config.toml
normalize_top_k = false
balance_loss = 0.00142
seq_len = 512
steps = 5929
dataset = "wikipedia_en"
Below are experts of layer 5 (counted from 0) of a mixture-of-experts language model. Rows are named gate (a neuron's input weights, with its number), up (a neuron's input weights, with its number) and show model dimensions 96-191. Each number is 200 + 30 x the weight over its row's rms, rounded and kept within 0 to 999.
Before each expert's rows: "gets" lists some tokens that make up at least twice as much of what it gets as of all text; "mostly gets" lists some tokens that are sent to it at least half of the time. This comes from a sample of Wikipedia text that the model never trained on. Tokens count by the router's weight.

# expert 12
gets: "\n", ":", "ation", " career", " information", "-"
mostly gets: "″N", "°W", "Personal", " Location", " JPL", " Succeeded"
gate0,223,200,159,157,215,166,201,212,169,220,193,195,182,225,215,240,199,180,187,203,211,203,223,95,158,241,166,186,175,196,176,218,180,175,164,237,224,210,178,246,208,206,168,182,190,264,209,247,250,144,173,164,184,217,208,193,127,143,185,203,195,152,173,166,242,171,238,181,208,204,238,202,188,248,241,211,208,192,184,208,206,213,196,222,241,221,207,241,203,212,232,157,196,202,194,230
up0,164,239,214,257,235,211,198,230,189,235,220,215,198,263,244,169,199,224,234,224,139,213,242,277,211,166,181,212,244,180,202,204,169,209,224,175,126,193,193,153,214,245,221,134,192,189,203,192,185,237,195,161,166,191,233,172,206,160,188,190,180,220,202,189,140,249,161,160,213,135,201,216,155,189,181,204,195,218,196,149,205,150,214,222,210,160,181,196,172,188,195,169,176,280,229,271
gate1,186,242,206,173,220,170,193,173,223,227,192,208,219,180,240,181,196,225,123,182,194,209,200,198,202,189,209,197,203,212,181,214,209,148,146,160,164,259,207,189,191,179,217,239,234,193,193,188,258,187,203,192,199,224,267,206,189,175,210,205,148,154,213,223,168,208,161,208,144,189,225,200,190,160,203,199,257,239,219,221,210,179,209,223,229,138,246,184,199,178,249,219,199,192,211,201
up1,188,169,202,215,210,201,239,220,213,242,256,113,234,163,254,258,238,190,155,191,167,168,171,211,242,214,201,199,150,207,197,206,157,166,246,218,175,237,249,186,198,231,208,193,155,190,220,212,212,166,153,213,195,277,194,217,202,178,159,200,187,167,238,220,189,182,152,272,130,234,132,188,226,222,205,195,196,241,152,194,192,230,164,179,202,178,182,176,226,239,185,189,197,191,174,177
gate2,206,199,186,189,273,221,199,160,193,179,275,185,245,217,139,217,212,145,200,186,206,187,181,224,146,160,161,149,216,162,176,233,186,209,219,239,208,232,199,171,177,245,176,259,151,212,175,247,180,169,152,206,219,241,235,156,191,211,207,140,206,201,192,201,200,222,153,172,214,217,215,229,182,177,187,153,185,170,145,182,161,225,217,176,226,219,152,163,156,195,214,195,137,206,175,159
up2,205,136,203,191,150,147,235,224,166,177,188,240,214,207,132,220,247,149,204,206,168,245,189,148,201,237,169,209,182,196,183,197,188,224,177,196,176,205,174,215,208,198,193,177,201,186,212,167,132,220,214,148,189,136,185,153,247,185,183,226,210,174,178,170,178,214,236,164,213,216,180,146,206,211,186,252,186,194,215,163,204,199,205,202,182,161,196,202,210,208,169,235,226,206,228,261

# expert 16
gets: "p", "op", "et", "a", "y", "ph"
mostly gets: "p", " tri", "mp", " hy", " typ", "-p"
gate0,160,164,197,166,199,224,195,178,211,191,208,219,167,172,224,162,179,207,167,220,260,196,128,211,117,189,189,257,197,207,213,172,190,163,241,180,224,184,157,162,176,149,184,189,235,208,176,225,185,216,192,171,237,212,260,238,170,193,261,178,221,163,196,168,196,189,212,201,245,186,248,188,202,181,171,194,238,164,182,215,222,192,238,176,194,177,250,217,199,238,217,221,219,235,261,185
up0,184,202,221,200,265,187,145,216,213,226,185,165,203,209,176,269,186,207,189,184,222,196,203,170,205,185,254,224,181,241,218,216,268,209,230,217,239,244,162,228,251,190,203,225,168,232,190,168,212,175,180,264,189,203,182,180,186,198,189,175,247,210,238,217,169,221,214,174,241,176,181,163,186,167,225,177,174,216,151,169,181,261,209,216,187,140,204,202,205,163,236,207,171,206,169,221
gate1,165,224,225,210,186,181,183,239,210,218,242,189,183,185,240,237,253,202,181,166,230,142,205,227,180,173,264,207,215,217,141,193,168,246,207,171,185,190,190,186,218,213,149,177,251,227,237,179,130,212,202,173,205,183,220,199,226,209,172,210,221,194,230,139,178,177,225,189,217,154,173,204,212,191,164,194,214,210,189,224,182,191,215,197,181,268,255,218,189,222,178,208,157,247,182,215
up1,172,215,223,168,199,188,175,143,244,183,219,242,168,211,204,159,214,206,209,219,236,168,214,207,286,142,210,161,160,176,187,212,230,178,241,215,244,254,173,163,203,212,171,193,164,199,187,163,218,184,209,176,205,154,238,190,161,188,212,186,226,166,167,209,171,149,224,180,168,190,187,170,185,230,136,207,164,232,199,195,183,190,165,198,211,185,220,186,158,189,179,196,178,215,221,290
gate2,112,174,209,181,247,220,212,189,178,159,216,222,192,231,158,224,201,215,197,166,184,150,181,150,201,169,218,215,212,211,212,206,220,193,174,201,257,203,219,170,174,189,209,225,230,183,234,168,181,216,170,266,180,193,241,213,166,212,166,167,161,204,181,237,199,220,193,178,177,231,141,175,239,189,171,183,164,151,202,233,206,220,170,197,158,195,208,177,184,165,217,188,191,184,165,178
up2,210,151,143,204,238,210,210,173,142,183,197,160,187,182,191,141,182,229,160,189,173,114,237,189,218,202,204,153,194,207,172,217,214,166,179,239,240,231,195,199,177,233,201,172,163,180,166,194,162,144,219,218,189,216,227,237,147,226,149,190,193,172,160,221,170,200,185,165,193,139,201,223,216,239,190,218,241,179,244,257,199,200,225,240,158,122,173,176,205,172,272,217,216,183,226,243

# expert 26
gets: "E", "′", " /", "°", "S", "D"
mostly gets: "°", "′", "°N", "″N", "″W", "″"
gate0,188,231,223,240,156,181,218,253,153,177,178,187,185,224,193,232,203,192,205,201,167,202,197,152,154,212,211,193,202,163,191,219,204,148,198,191,195,216,183,181,185,213,166,234,198,251,218,203,214,247,214,139,214,218,178,132,179,301,189,219,183,202,201,220,161,184,199,167,163,257,200,219,183,142,246,276,147,187,126,225,229,194,149,225,203,142,207,170,174,159,220,204,214,223,214,177
up0,170,186,258,223,219,211,264,210,161,187,164,206,186,200,145,249,209,228,189,153,198,206,176,209,170,217,238,174,175,180,244,222,240,155,243,213,150,209,178,181,193,240,170,188,245,204,217,182,167,185,153,221,227,206,234,230,196,279,169,225,146,152,210,206,208,206,165,172,229,253,165,155,198,189,201,206,159,240,176,213,202,211,164,243,228,191,218,143,223,201,203,179,185,267,175,241
gate1,204,208,228,237,185,193,180,201,196,165,183,251,207,198,215,150,170,242,236,232,187,211,181,233,227,187,240,214,168,202,222,155,119,232,154,224,163,199,212,224,229,190,175,163,176,198,248,209,210,207,183,215,234,237,233,184,215,225,191,218,164,176,272,211,171,175,165,154,175,237,226,186,190,220,148,180,156,241,183,228,194,201,264,154,184,290,180,192,153,136,205,152,180,222,186,179
up1,246,218,192,174,229,211,226,230,168,252,186,167,190,191,246,129,273,218,145,212,231,207,242,177,169,208,210,164,216,206,148,203,237,201,213,95,193,221,164,179,185,189,200,201,157,174,208,152,192,170,209,168,222,207,198,268,180,191,212,197,223,200,212,228,209,233,190,223,232,187,203,180,249,192,193,207,194,148,211,177,195,263,195,164,219,188,179,196,227,213,171,193,151,229,213,176
gate2,213,239,162,199,212,181,200,166,211,192,153,146,195,204,231,162,202,225,252,215,170,179,211,204,217,140,183,168,197,218,192,167,183,244,199,183,193,189,216,222,206,131,211,218,249,192,162,189,222,240,191,196,187,177,185,219,183,185,220,181,170,237,216,177,238,232,157,173,149,245,196,221,184,180,145,175,205,160,176,274,245,201,187,276,208,177,151,176,181,186,190,210,168,215,202,193
up2,222,162,198,159,203,102,207,244,233,191,224,202,175,193,173,164,168,239,247,215,139,172,196,215,182,215,183,209,147,174,170,180,215,167,182,176,212,171,208,160,149,153,162,223,254,213,144,213,217,233,162,196,165,202,199,172,169,192,190,222,179,163,228,242,248,208,197,181,151,204,166,218,232,180,185,215,189,147,187,193,257,199,187,249,180,195,111,184,210,156,209,237,149,196,181,189

# expert 30
gets: "A", "C", "E", "P", "I", "R"
mostly gets: "SP", "NG", "OR", " MF", "FL", "RA"
gate0,212,240,239,236,192,220,235,174,142,188,202,215,185,179,191,229,212,207,230,205,227,264,214,227,216,207,171,203,251,229,199,205,221,195,225,195,207,244,265,187,177,189,156,187,169,173,159,199,181,211,186,223,136,260,235,184,229,201,228,235,219,214,193,238,219,234,194,175,231,266,217,193,185,175,219,192,183,149,191,254,170,222,238,156,199,257,210,215,182,155,256,181,242,238,243,173
up0,236,206,185,199,188,142,185,200,216,223,149,194,181,231,216,193,160,220,168,208,217,167,197,207,205,195,214,182,171,130,196,212,212,179,160,135,183,150,115,218,207,188,204,218,226,178,199,212,202,168,208,180,235,175,164,203,183,199,135,166,208,176,218,199,201,186,236,233,182,166,246,195,246,178,206,213,192,249,230,191,251,196,196,231,252,172,179,216,234,225,169,211,171,205,173,230
gate1,207,123,188,199,261,168,202,187,215,203,227,194,196,190,199,189,227,184,259,219,276,153,212,233,170,167,233,223,251,272,216,199,220,193,189,157,124,195,192,188,230,190,179,214,221,201,175,194,145,154,155,210,209,225,221,235,220,202,179,179,201,180,189,171,202,209,188,164,183,166,213,216,185,160,250,183,167,222,203,247,202,170,206,220,189,152,230,194,187,231,207,211,146,186,122,169
up1,256,195,127,235,241,226,168,197,250,217,220,221,209,258,167,139,190,216,211,177,172,210,102,183,182,177,226,201,239,248,244,205,214,204,216,202,249,188,206,156,173,224,185,215,196,176,212,216,220,200,202,237,163,197,232,177,199,204,207,166,218,152,170,171,163,205,162,187,152,143,194,257,226,193,200,171,175,190,176,210,182,144,260,227,174,190,172,172,161,197,185,159,242,153,181,196
gate2,167,200,210,214,171,233,239,239,182,227,155,172,199,238,197,237,220,204,211,193,178,188,218,197,218,223,210,228,203,232,210,274,179,260,168,265,180,183,255,190,171,225,187,195,156,149,171,171,211,178,215,181,210,182,207,216,270,194,208,210,200,191,258,219,192,233,190,208,216,204,266,180,194,214,220,178,191,166,203,194,181,180,245,177,169,219,194,179,165,193,161,146,196,200,232,247
up2,170,202,206,147,257,188,199,157,241,184,182,138,226,234,190,271,229,232,201,166,237,137,230,178,227,246,236,252,219,217,219,247,228,231,195,184,148,229,205,232,188,189,177,171,215,182,204,191,232,176,263,244,206,207,183,261,291,162,233,190,175,218,212,208,186,194,183,243,209,205,229,146,231,229,203,172,227,210,205,217,191,223,260,199,184,201,233,200,187,190,182,190,167,204,222,163

# expert 43
gets: " (", "/", " |", " ", ",", ")"
mostly gets: "^{", "/", "_{", "(", " [", "["
gate0,196,207,217,196,155,194,196,168,143,175,182,222,113,196,184,233,162,207,196,213,235,173,184,221,137,239,184,174,160,183,207,157,180,242,212,109,275,224,231,189,180,154,169,166,254,221,182,205,195,223,137,207,207,218,201,177,215,188,199,207,194,203,187,194,216,278,234,223,228,226,152,245,235,201,213,180,141,266,203,225,182,186,216,209,268,202,248,184,194,219,217,205,192,196,185,215
up0,188,212,222,202,166,158,225,236,215,215,209,220,226,187,208,161,203,214,207,167,151,192,247,197,222,213,224,219,254,244,135,263,191,191,208,243,150,219,200,181,206,245,195,225,233,210,200,201,168,158,215,196,175,188,183,285,199,238,192,239,214,262,163,163,253,152,164,193,172,202,217,173,212,176,182,214,255,188,204,161,160,226,236,196,161,204,211,197,176,200,192,206,205,204,245,194
gate1,164,181,182,223,229,171,176,182,156,217,176,211,197,223,209,163,228,207,190,165,171,193,222,215,207,146,206,188,191,200,185,244,249,212,206,203,205,241,171,239,157,174,200,186,213,244,148,221,177,213,194,229,162,196,232,238,276,157,183,166,221,202,253,159,150,204,244,201,205,179,199,260,248,216,181,250,199,178,209,194,193,166,224,200,228,166,149,238,195,247,238,207,182,274,176,178
up1,162,187,221,231,215,183,177,184,199,235,193,206,207,264,223,251,252,235,171,160,241,190,259,198,273,147,223,217,161,216,189,210,255,224,201,186,203,244,188,200,170,196,166,171,198,255,177,202,180,200,171,229,189,180,212,243,223,151,173,188,210,218,217,194,176,229,234,177,172,175,209,258,240,152,213,229,173,182,234,200,190,184,199,196,189,171,166,194,201,244,232,204,197,275,171,175
gate2,204,167,218,240,200,211,167,202,263,244,252,190,208,159,160,246,190,201,221,191,199,200,221,133,265,235,148,202,230,185,226,157,169,168,247,161,205,228,200,144,213,235,202,248,177,194,206,195,242,182,190,194,223,149,191,224,171,191,205,202,184,170,205,194,229,210,239,259,186,191,151,185,178,217,251,221,161,181,215,179,190,220,160,185,169,248,224,195,179,221,189,195,165,177,233,223
up2,231,145,221,210,182,217,154,162,247,250,216,181,217,212,157,223,198,148,205,190,207,190,212,164,234,234,140,190,194,194,199,193,182,156,201,173,209,202,262,127,169,218,209,282,204,204,198,250,214,157,170,190,224,155,163,237,175,209,182,189,204,156,179,200,227,224,220,258,182,222,159,206,219,181,227,182,176,219,181,208,177,224,180,219,143,249,197,191,185,225,183,185,181,190,222,211

# expert 23
gets: "b", "c", "ar", "ab", "at", "ic"
mostly gets: " bar", " sol", "ecut", " av", "ugg", "-b"
gate0,238,214,211,189,212,201,201,175,194,209,210,290,217,219,161,241,180,208,233,200,178,242,236,232,168,163,173,201,199,202,175,255,166,210,216,217,227,176,163,188,222,226,216,224,229,231,205,225,125,212,211,235,219,165,146,196,163,144,182,175,217,200,269,219,196,144,199,187,196,201,174,177,262,234,143,272,226,159,243,193,169,222,182,175,250,222,195,212,205,172,168,197,199,178,142,193
up0,226,175,186,184,130,238,147,207,216,172,191,199,174,179,202,147,126,200,221,216,241,152,142,201,238,222,198,183,243,279,245,220,194,252,167,177,205,210,241,198,200,249,187,188,239,205,160,220,222,216,174,128,173,232,221,172,187,213,231,176,218,137,184,177,145,224,229,204,228,176,200,177,125,204,153,228,172,246,178,170,260,169,192,232,142,235,247,202,209,175,204,178,184,208,250,187
gate1,234,248,137,236,164,205,211,204,144,204,191,168,142,230,196,211,191,179,164,205,173,199,234,220,162,180,200,159,186,221,215,242,218,193,128,157,209,216,187,168,201,190,172,201,188,231,153,211,172,221,169,192,181,179,222,124,205,200,220,203,204,215,215,215,176,253,177,266,218,209,252,221,193,226,207,188,232,178,270,225,187,193,190,195,230,206,195,103,236,243,245,267,152,188,232,255
up1,194,220,170,264,194,230,219,162,180,184,203,226,189,220,219,182,198,231,228,226,205,263,186,226,177,223,229,257,186,237,162,264,205,173,248,195,207,200,231,211,206,171,182,195,173,256,171,202,200,172,202,178,183,256,220,212,181,196,231,221,180,192,214,223,185,210,243,206,156,162,194,237,212,232,283,205,183,212,211,255,210,229,187,237,197,191,222,185,238,189,215,231,162,211,228,237
gate2,254,187,210,225,193,163,166,218,210,213,204,211,194,225,199,218,179,237,266,191,215,224,179,143,210,198,247,261,171,194,132,246,244,208,233,162,163,198,229,164,225,155,191,192,175,222,182,226,221,177,242,215,233,192,214,185,218,186,211,235,193,200,198,214,215,185,185,181,188,159,167,249,202,180,184,194,190,164,188,206,193,194,156,190,269,224,212,203,161,217,223,148,206,185,191,151
up2,181,252,239,186,217,225,218,209,201,186,231,216,187,220,217,205,179,167,209,199,210,183,284,166,222,200,183,218,196,202,185,177,214,202,221,208,200,182,197,202,206,217,206,217,192,204,206,180,209,184,227,273,212,178,165,152,230,175,152,156,194,189,168,191,215,225,163,233,190,213,203,240,198,175,221,164,192,214,152,159,176,131,191,174,236,277,166,208,212,221,192,190,181,183,206,224

# expert 10
gets: "ro", "ul", "he", "y", "ol", "ri"
mostly gets: " intro", "echn", " trans", " form", " trad", "lic"
gate0,200,178,190,213,213,153,277,141,194,190,238,185,169,223,126,207,168,186,217,214,185,173,124,182,185,141,202,153,200,232,208,299,207,211,235,158,255,194,192,194,227,199,199,184,231,179,196,188,205,213,206,184,236,181,190,234,193,198,201,202,163,160,182,234,251,188,168,195,233,232,224,168,194,202,187,175,224,198,133,203,155,190,184,163,231,147,219,165,183,244,209,224,231,208,153,205
up0,225,236,171,160,218,246,157,155,192,190,148,218,200,133,218,216,264,163,175,172,200,194,251,223,192,205,219,273,180,195,199,188,203,223,172,227,196,198,220,219,210,264,178,218,151,172,244,185,160,232,200,207,180,217,177,197,201,205,212,153,228,229,241,160,174,207,232,214,241,138,163,252,216,218,209,227,177,214,237,199,208,207,179,284,205,249,208,217,216,201,172,226,212,187,173,214
gate1,162,154,219,169,211,210,197,211,159,237,180,239,193,184,166,167,162,174,229,210,198,216,195,199,131,170,187,223,153,216,227,170,216,198,203,200,128,172,255,190,176,214,216,221,247,217,138,193,174,163,243,107,196,265,161,246,163,185,144,199,180,199,203,191,192,245,254,193,205,211,181,216,196,164,219,213,201,150,223,184,191,213,185,197,266,211,161,187,273,183,186,209,194,231,207,197
up1,151,200,200,226,278,226,213,148,202,128,189,147,196,216,207,188,195,205,197,233,190,183,196,159,261,210,176,212,205,186,182,244,166,175,208,218,201,183,162,228,204,167,200,186,147,196,244,201,193,208,218,201,162,223,211,177,169,186,189,185,225,170,147,198,240,200,193,128,213,182,199,183,234,201,214,187,191,206,236,241,203,221,155,223,183,169,286,211,183,211,239,186,226,167,188,178
gate2,177,185,208,206,172,173,171,224,222,178,180,180,191,229,205,167,193,212,194,184,198,269,197,230,234,224,203,222,232,204,197,193,195,176,201,197,203,184,213,256,162,230,145,164,220,248,170,270,215,232,186,211,176,234,214,220,207,200,186,217,199,164,208,181,183,177,230,186,224,245,180,192,255,203,234,168,183,162,184,171,185,157,181,237,216,206,216,221,190,180,203,187,169,234,224,181
up2,163,201,214,169,195,216,206,151,227,229,210,160,245,232,184,212,272,216,211,155,208,189,203,166,246,169,254,146,236,199,192,166,232,171,210,186,186,207,186,226,215,212,200,217,164,221,209,226,200,203,138,233,170,198,232,243,212,230,177,233,134,189,164,200,250,211,200,170,196,187,189,232,253,212,204,214,165,239,188,200,237,225,169,195,174,240,189,161,156,180,212,213,172,197,198,231

# expert 18
gets: " and", ",", "ic", "ial", "al", "ical"
mostly gets: " public", "ious", " international", " political", " British", " new"
gate0,149,199,194,188,203,186,219,216,214,164,188,191,262,258,213,157,225,202,165,223,233,183,153,191,185,195,194,228,180,163,173,205,203,195,178,199,199,229,182,195,184,211,163,203,198,176,221,236,241,250,234,219,233,235,181,242,168,189,255,225,227,189,199,168,186,232,209,219,207,206,217,190,218,211,162,220,184,208,208,174,189,168,297,201,154,189,189,212,176,232,261,230,164,196,210,174
up0,196,196,205,169,227,191,229,237,263,196,159,180,229,216,200,147,209,207,200,210,245,192,194,184,173,212,201,245,157,228,175,197,220,211,198,231,224,226,192,200,158,216,142,203,202,177,194,202,236,214,233,246,231,192,181,217,174,178,234,242,163,153,201,171,179,239,236,191,231,201,212,179,218,234,161,149,155,248,204,182,214,196,243,175,195,185,184,180,151,218,222,224,175,237,212,164
gate1,195,274,233,203,184,183,198,186,134,217,239,199,183,212,182,207,134,208,192,188,216,210,268,216,230,229,184,180,231,218,202,183,162,184,198,212,251,217,203,211,205,185,240,177,229,194,224,212,225,232,232,186,158,176,206,229,156,159,194,214,230,187,261,186,180,253,202,238,150,224,215,241,173,170,200,203,133,203,222,214,159,205,140,172,182,225,169,244,169,205,194,191,154,177,154,236
up1,211,132,180,187,205,244,203,210,222,180,168,213,222,163,215,213,248,151,196,181,218,195,143,203,153,169,208,212,226,154,157,187,206,200,226,188,181,168,201,181,234,190,147,214,226,196,173,159,190,168,143,201,241,239,240,207,208,249,241,158,152,165,183,251,226,176,221,143,229,228,206,209,239,203,217,178,224,154,203,221,177,216,217,249,156,141,217,157,246,245,212,193,231,164,224,185
gate2,202,206,228,229,159,174,216,202,223,167,263,202,201,220,190,153,179,218,164,197,198,217,212,200,192,215,215,196,216,196,222,204,161,163,175,187,266,187,229,223,204,254,191,217,249,216,239,190,182,197,215,187,160,231,198,176,199,181,165,208,200,219,223,177,203,206,162,194,198,169,202,230,217,192,274,156,154,201,180,261,175,250,189,214,181,217,138,193,175,233,229,209,158,187,184,282
up2,217,210,226,199,207,175,214,233,213,190,242,220,172,222,168,196,143,158,182,235,226,254,227,220,193,175,214,199,233,215,197,193,202,182,185,172,261,214,224,212,203,209,203,269,265,248,208,201,202,189,235,209,153,176,148,230,228,156,183,184,250,184,207,151,187,210,190,171,208,177,200,176,221,215,194,203,175,176,142,189,137,214,231,221,179,174,155,157,202,214,184,209,159,168,189,220

# expert 31
gets: ":", " |", " ", ";", "|", "):"
mostly gets: " —;", ":", "):", "',", "|---|---|---|---|---|\n", " |"
gate0,243,213,176,211,198,208,188,196,212,226,211,220,152,225,186,223,175,150,155,207,176,198,198,223,137,172,173,208,223,190,202,193,206,184,236,190,194,266,235,175,160,231,231,193,216,193,201,193,229,204,265,197,178,198,209,211,192,135,200,142,181,206,236,194,197,200,146,201,206,217,260,226,257,180,185,157,182,281,229,151,182,173,152,216,162,212,137,185,266,249,175,236,193,219,163,238
up0,178,172,188,228,237,229,197,197,133,236,190,150,222,213,161,216,171,181,186,234,194,236,268,213,193,197,214,172,184,145,221,206,201,246,210,180,216,194,193,193,174,186,210,144,184,217,200,154,181,213,199,203,157,199,222,164,217,194,202,156,158,215,214,169,181,134,216,188,172,216,211,198,174,192,203,205,198,177,258,198,160,184,172,136,134,236,162,229,178,208,198,199,215,205,226,153
gate1,174,186,183,238,234,225,225,208,191,162,232,223,235,205,223,258,224,150,223,196,250,267,179,235,268,190,187,199,187,158,221,205,219,206,231,194,184,213,191,200,162,200,193,177,231,212,161,240,200,208,196,226,182,205,242,199,230,185,173,238,159,221,248,164,151,177,253,150,178,242,166,232,204,233,214,192,195,201,224,183,199,193,191,197,177,234,225,218,264,196,195,133,188,213,162,163
up1,248,234,202,168,219,178,186,175,154,232,173,176,170,174,193,193,188,227,172,229,238,157,190,163,177,189,203,172,242,225,182,205,163,178,194,176,202,157,181,184,226,143,204,206,164,173,236,186,215,138,204,183,212,148,223,231,224,202,212,160,236,177,198,210,227,244,179,296,220,161,245,189,171,160,213,165,225,198,199,203,162,162,193,164,207,177,198,208,162,170,178,225,214,162,232,213
gate2,166,161,154,156,156,189,251,193,191,203,173,184,242,233,242,186,200,225,181,180,220,202,132,193,227,209,214,196,122,226,241,217,254,197,228,216,160,222,259,216,207,236,194,222,217,213,207,223,171,199,235,210,217,181,186,196,190,151,233,163,215,185,188,185,151,178,209,161,233,198,195,194,184,135,220,188,267,222,213,181,232,217,247,223,225,236,148,135,200,232,214,151,184,192,183,224
up2,186,204,168,170,164,212,218,131,215,234,165,190,214,195,244,205,149,235,176,275,228,194,168,129,230,198,225,266,195,261,214,256,259,163,205,178,208,218,188,168,198,231,195,239,192,206,187,191,194,160,222,175,227,169,124,251,191,182,175,173,211,174,205,192,185,191,209,177,218,199,206,164,184,207,194,199,222,166,227,179,197,227,226,266,185,198,151,222,219,205,175,212,187,203,229,247